config.toml
n_layer = 12
d_model = 192
n_experts = 80
experts_per_token = 2
d_expert = 128
d_shared_expert = 0
activation = "geglu"
moe_layers = [1, 2, 3, 4, 5, 6, 7, 8, 9, 10, 11]
router_score = "softmax"
normalize_top_k = false
routed_scale = 6.32
balance_loss = 0.00802
balance_bias = false
router_z_loss = 0.0001
init_std_router = 0.0255
lr_router = 0.00136
n_head = 6
n_kv_head = 6
head_dim = 32
vocab_size = 32000
norm = "rmsnorm"
norm_place = "pre"
norm_eps = 1e-05
positions = "rope"
rope_base = 10000.0
rope_fraction = 1.0
qk_norm = false
attn_scale = 0.177
tie_embeddings = true
parallel_block = false
init = "uniform"
init_std_qkv = 0.0269
init_std_o = 0.0
init_std_up = 0.0269
init_std_down = 0.0
optimizer = "muon_variant"
lr = 0.00498
lr_mult_down = 2.0
beta1 = 0.95
lr_head = 0.00724
warmup_steps = 200
schedule = "wsd"
decay_fraction = 0.858
decay_shape = "linear"
final_lr_fraction = 0.1
batch_tokens = 32768
seq_len = 1024
doc_mask = true
train_tokens = 340000000
steps = 10376
dataset = "wikipedia_en"
Below are experts of layer 6 (counted from 0) of a mixture-of-experts language model. Rows are named router (the router's row for the expert), gate (a neuron's input weights, with its number), up (a neuron's input weights, with its number), down (a neuron's output weights, with its number) and show model dimensions 0-191. Each number is 500 + 25 x the weight over its row's rms, rounded and kept within 0 to 999. Numbers have three digits each.
After each expert's rows: "comes before" lists some tokens at least twice as common just after its tokens as in all text; "comes after" lists some tokens at least twice as common just before its tokens as in all text. This comes from a sample of Wikipedia text that the model never trained on. Tokens count by the router's weight.

# expert 53
router:479488480501430526485492489526514495486476511483498566537510504535434518498531510471515480515511479506539500540512535473510517469488479519528536535507485500519482467523466470500529469495502461515516487471491482475512504482519513513478459530447485499526479490534482479506499537467474517509535528477531565502504540525479501510539534523495470518469497502524484529492490451515498511481520465486514523486519480508482502477471535508515550510519484510483480480491529520561542517503498502521525499506475505504471493486546547465509458477521533548541493518533495486493514462509504509463
gate0:503501480528434539502521549525458498503541514499538438511524500529464481529490479479453494544488471442466479502536469504473556496508482524522504487545495519486498508467530502499505500483527458499516515501504542493466509523493486502530498511523496540500513507459492520537491514539506497489486482514497484516514513528498462529558503500521481524493506486501482531476528520513458543513490541526497510534487500480484521503533506505499517422529509497491483537461518484507483436473495476508509482496490481538487427512468504536492496484472524445508492497509506495485480484520499496511
up0:493492491520566474489555496489507522510481476515465511532519511469493510486482555543518508469486480531504504510504513497484518440484481523468518501458499482478566543485493489506482493492470509533513472485472442502497449527482524484516518499458550480496519509508495536497518459491497492487506485520462483507498504514492466420511474489491513524518480499502526494488483511515526478456471511474488501490533522503541515528461508494489488527506527524487547448519512483466521558464502530547513523498490544484525541525492504526513502514520479566473540524500519491493476512491511507495
down0:500520517516489517548513502488528477481495510515512537492515515512493531501474431485496516521473461483499506452492498448523484474499507538535492490469502517479493504483543485484514504503438528499514495463498495501471505557474441504480463525489518543468471471486493506541449499507500512467475486491555507462527474508506467471566500504484502482448477497457494504486526547523487514493493505515483509523486510473510488528478495510491495478525519533474489526524489502535502516504520492450522500423497500482515490525456495475504499443499456500478485498489495479496518563523482473534
comes before: " |", "th", " ft", ")", " August", " March"
comes after: " |", ":", " ft", " on", "|", "age"

# expert 40
router:488495478489469486523525528547535517511487481491475511507519504503475545500494528509523450507501510490520502530470507483534499528533478516490520471492510444506485515488479476512528473490539475548505498496498497455505465457506508518535482544496478565541479459535489491499545534461449508513491506466502537486503503518483514484521516508534457527478520476534501546514487455502521455502480469519542524483519519503498494523473508477527571483499507541504487525484506522524515503500516472489536501510473532494511482456548477509496460486552477536496473496477453507470489468497530495495
gate0:521485509494501487454505490510474552475525468505478499532493511507488562496522552490471487515497501500522496466437496499495457504475469506510479495484497475528515531513513505521537508519521524510474522497451549462497563480492495460511549467521461452486548502494520512543500540512481524481526482507496524513532486475497510530519528501543498495529475530500562497461520500520445516506451491481510447498516489468485505519457473493535528499510495551513503530488466491492529475486501490505493508485499519507521548492519491472512458524482523519511479464466530476488540497524498479485
up0:494503516517526508520503481511466469484488463457489523483553478504469519492472506535489480530469480498457467464455488513483477507492484535521489495505480454457499516515504526517528503536504495514481521463506500485506524485475488487513556462507493478511446505498516519518506509507505516490573493517477480517504494525548498470479556522492527443507492447519515520486490486570464452520473493470472476515544495472521509483490493513526522477500465524480450531474481495505525485499517497465482453493520484469521513525518496536491502504464527523483459495493511464482505474464492543549
down0:516486509522532495517492496486550491503500518524509520479501474472499478514488487516497505462482526510534494473562481471487494496510518523501489476513530480487504461529507484517495454450525545502513464523522503520463506482490527506520459518492564521482543515510464482528541500496497469502445521502506500501506527502519459489512489482470512498489485505506498517537496459511489492476519489513547514494525524471550590521516464523493489501474526513486495491511479559550503500507502500504470511475537555497509499462478472555534550526456488517488483543532476500486502509538532501457
comes before: " States", ",", " York", ".", " Carolina", " Kingdom"
comes after: " the", " in", ",", " of", " United", " New"

# expert 50
router:493494499508507489505488520511517486476494465560513505541495532540515539495506487520521511501502505531529519478487529498515512521499480519534553514503495482480502462522472492517514476509542484516533523480494529470538508469521540489513453527464480512507526473515510508483495541483464521516467533468554502513532503522489495478501514550504475507476448516522504481496464457524510477503488492515490516491511501533508525518509506523516556512477513532515499526524537525544500536488546462504553476502476498508506496413531532519467496468503502558518501478504460476512487467457525475447
gate0:532470498475485527461515475547493461502516489496516491479481484513502469570531515502503533482518487464507516525491507496454502487454497534481509527504487477517513490511460528450481525520524531496483491473486504545512494500491510514469502496492529476484493503489520521468501554527488523476497482479485548512518496507486496496481511530576493519478513462511446511556463466524447507479447556479514492531487504503505568563474516526503496495497523541456489520516541482480532495535493498495500488508500462519517473498478476541509513536502500508514493489539494509501507501536490539474
up0:489498473469488523516488515536519488503511530427456521525489470486531479501515491497510491487504462490530546494474509485514477511497479479566503527510510489506520516495455505516510518516484490533500497485531490478466451490493482475481492478517517479483505485481538473507506495488498479483510531459479518507501498551421500509509512507518493488541523535518539510471487478489481519449523423441528464523498515492511509543482518517519468464472530510459502501534475488477470511521498474450455534488533474518517492524534479549500485497501476502500541534505504484545507503521486535532
down0:529464495503500487525498501464531523491537479479489515477512512529502505495508490527501491480523490470483483475501537473509518486581504473509532514471501483475490458480482474515491518504493501491487450495488490543482488484466461505508471474514516515480514516492469489535509472454498485494500508542488543485496487495516535493506506500462494455467492508515531516467511469505490535523562567499512486496495517539476475466502500515512500512437447507534527468433482515477492522507462538510517472547512525508471532493479556499521472516487476511485495458561483501517495522449521484537
comes before: "\n", "==", "-", "The", "See", "="
comes after: "\n", " =", "==", " career", " also", "History"

# expert 52
router:477534508555496487471494521529494488487468525511509491512535514507459517509503550487517513500535521515506467486486508467487501519500507509501546496495503490483480516469500503456549482529542503560520527483479489491496487490545501464534463524494494487520476506500472517541537552493462480465487552482532503507504476487450526452489520500503448534500490541496456548489467489431491476465488479522517510486482530539494519508510516512506506507522513507536517533488488513510528513508536520509504476487471524548504453472510480519519490471517500524501496478448451502521463446509538512496
gate0:476530491460545500478527503517476496517455536469480564539502520511484499489497493473514501481505464472513487511461550490515502522528520490496481537488538516479504452479493494561526500546506513482489481458484516491518440518484463474493488501527475487541479500480501525485493550517511530545504519529482501490461483507499542498430508499480537519481490519537489544533501477480556477509490494487496536489500523484503545494510465492498541525531550525487515521519519487503558524474503493491501519480470529490496519518484500469476510497495505496488438499499523544457495521518524523497
up0:492511471532469519505480504506495490468519496554470481488494475526526504489508513497479519549494499534501513490500473525512484479484465525507479455516460469522507527491509494440479468468531487510519512522491498524493548536495499515508498509449515536493519480520489486558526451485480498438490467474486513483556496482457459521514494479513468486533499505493514505468488510528475520518521485528521435490534492532502464519428525487513485460500504458505513501489461498498455479495497513549567476484511494534518502488539519541514494493509515520518536520499517465541470481502494496470
down0:459516491508515500505507525451505503473538483490451488517497524498517493473492488481511499491524477517495461467488513517503527447510536518506528488526498462504542495514463515526508490583523519496478514462525511518518526499476486529508539477489485503460509532520488507548488520462506523513500496530509473455515480514470510507467524505526486489498525515533482543518512469458521520481481533515552544438495497496461527519496546522512522497525510495521502485503515484486543483507519505519514470530514543539467479502436528521515468479508484548513420493460486463524490503498492504509
comes before: "\n", ",", "|", " de", " (", "o"
comes after: ".", "a", ".\"", "o", "é", ")."

# expert 36
router:518519505509497493502525494530514508541472477532478540523525531547471518491503521520500520508513479509519508507495553504506547469525517524525511485519476502518479512506511465493483483504508467501532533482532508502525523486516511456463470563461487524558497477524473476503506515505477526507490526468507530523512557517490519486501552542508463514490474547531498496520507475468483468488486494502486535463546474518504464501474497504505556480507468549497476504488526593540515518498495491537534509502485513509530453475531528533494472496516512556516509503467503485484465502476493490505
gate0:519502464538480463556512529512456502480492456482484559577483547528467505477464551471522490483471490467483519541524504496555507481507475522488470481477482491532485491480474477485511444485494512517521515515506457539525509478479503503489460508498478484532530532541480511486497482532477504524520539518485500507514523430487500493507476484485481479507473518472479486473492458485498533521526465509508519501492486468480476540490481525495498489540480544542453500491486487506523498549530469555517487540511499530485484500512512497499497526507505519530512507494515509487495497490553496482
up0:502477489469535523483483458500559512551493553514511446451524479483500471505511442536487516530511476493513469411475488487437508504501517533509526505502488562482531547527511529525484527543529464483490458491489551462472493507509486519516507504490510505482497461469493481483505515460524490469508457482494497497485467517494498522484508509506488497487522523489522504527511529507517489501516513484519500485499539523533535481505518473483496540489517458495512533539459533511494510489453518469460516464491505476530489498478472491517502497494498457498473504520477520508493512525459530529
down0:504503486502494512506505485486489507486474496473495517508511495479480483493495473483495509481481508511499485495400486491489517480520481487490509529539528496484490506497481522525500486501519497496477465468506489464488486490487496497485488452511484539457476492506466515500475478480489503525478464489475525479498492495452497516490492532542464524463511504511490482504478544485514495466486496477527513480482483502500507491481496450494716508503506487501502469528470490537476496488501491500480520492519501501504509503476495506508505500493498495512531513495478491490511499502482480511
comes before: " /", "-", "\n", " (0)", "W", "N"
comes after: " /", "W", ":", "E", ")", "N"

# expert 9
router:494499515532491491495487477544509517521499444527504510487537507480441496507498518533517517507518485527524458508486486524509526504517504520498521490518469480488475497481472485503526440510507477531536505492540480459509506478487510503541475516499471531530492493519509487482513548439486525495474503483497521512493531517473512481531510528536468556472454496524517505544488480490454463455481464504536541459545488517518507525445528478512560491500517532480456543536519522517505489503495482486498501475474522516524461445539497515482487500507498523490470513511475477477477454469517466498
gate0:549515467476487506498510497516478517503495441463507483518535519536499549464501443505475489492486475516519471535478509473523498494493516492531542510454510501511473513510537530518518444526461481509483495459510488545514478497486495501517452491523512532531478501477526526474503502527484461503520445506494486483490479497516470475489539499506525539456507510527501529502519474526513470559427480490478483512492518503520531526505505467508493519544494534500520520466492516527537461506484527477501508480456531538469476516526533471480515491511488498499486493497471520524511556536461526532
up0:471468511533475500485480498496479489524515522526475509510461483477528488555524541497486469509544495516482490453523535482511487503490539488505492496549488482494516516486499493481489554541497516476519481532499518480475514539544515480524527492465454516473497512565463484513502529542512520528496526459505491471487536507535521538490462498512520506500455514481480466519514450458471523509523501497516500525473484489488485438507534523477511511486507497483513524511487433473487515490490492513471498567513490469503475480481461488492456485470497519534487513493504496471511468437514451497
down0:469470511509462525442484540456512528529500505521520452531497505515504519505495463444493472489451490444466510513509531471546451541551524507499529504513514502541499493512497508501488477503523448476446521465512505502523507502522508478475518528484488469475502507541480484517466515495498506494456482497512533496492412511473470519516527496525460441506493516535484497525492498483491496548500495448505515487487543478502503491521496474539460514513497499475495454482524457450474482472493518508505532519471520511501511539512509521502513494496484494533483517499470495479526509486512519481
comes before: "\n", " |", ",", ".", " (", ")"
comes after: " United", ",", ":", " of", "S", " South"

# expert 71
router:500500497499492490510527512534509509476452504499510523490537493545523526515534510514496479490482509506520498520490498452523511485516507497473502473471504465506505495479487486496537474512520433524517516506490480478506484514543523474544452529439490518518526476554500524486485545474496529520533524481536530493502526504478519458520545511542475540466494542516506519531461455478528441474483471497534522487516493511484469524478500512511560498516478539502512516474489515526494537531503496522535512490476504508479480464525542499487495492520523521480452504448448496513509481452547487484
gate0:480544541509476506531484536446497494481515478497522515525509465480496470483469471505500482493487490481490565522453507517454456488500456496521512531504501525473522447496458504570442479543498458479487477541502494501460465494474519494508535488538522526449513471471474500510532486495521502506549523493510460534506472521529468492499478501468509494487504503483510476483492540447521479515501526508481469512483511528514463508479508507547486487503533508482473483486502513506535545518467494485473525493534488518509540458494498504561497493490480495506488474522472468474530505491512472496
up0:503503547485484524513513551465477485542482474486487482495508493473520492512471477512492491489524540496483536506501537514454514443511459529502531487472510528452540450482482528515456492551468463472524469541511487486444501487456500496481550512497500528461490463456504470467507472486499482524539486445507523489498454503517485504504483494501512473479543451484478490510480502481474484511486504493480507527483539508521449519494495486526525507459568499466516482455510496504490511527476491510519515493532455512499539501496499536527486517501477517497492483484491497484511451493473511466
down0:464475574530484502496466491504498521508496457512517536523549486492528474488521499475460517526459483486470497524501474524464537479496516500524517532512483496528502516490507513464529483499498476532527464487495490494525487508537439474472466499490535522529498478503481487503484492540524512471472461510514489492497496531493502497490511489489485476518519467525433476498470467542485500533469548521559513503474471512503494510477437514496504522511489480476435488491450538492530534514495521492487491538487450513478479498492514509495499502477535457499531511507485488492499415525506500487
comes before: " of", ":", " in", " for", " and", " ("
comes after: " the", " of", "-", " National", " Historic", " Royal"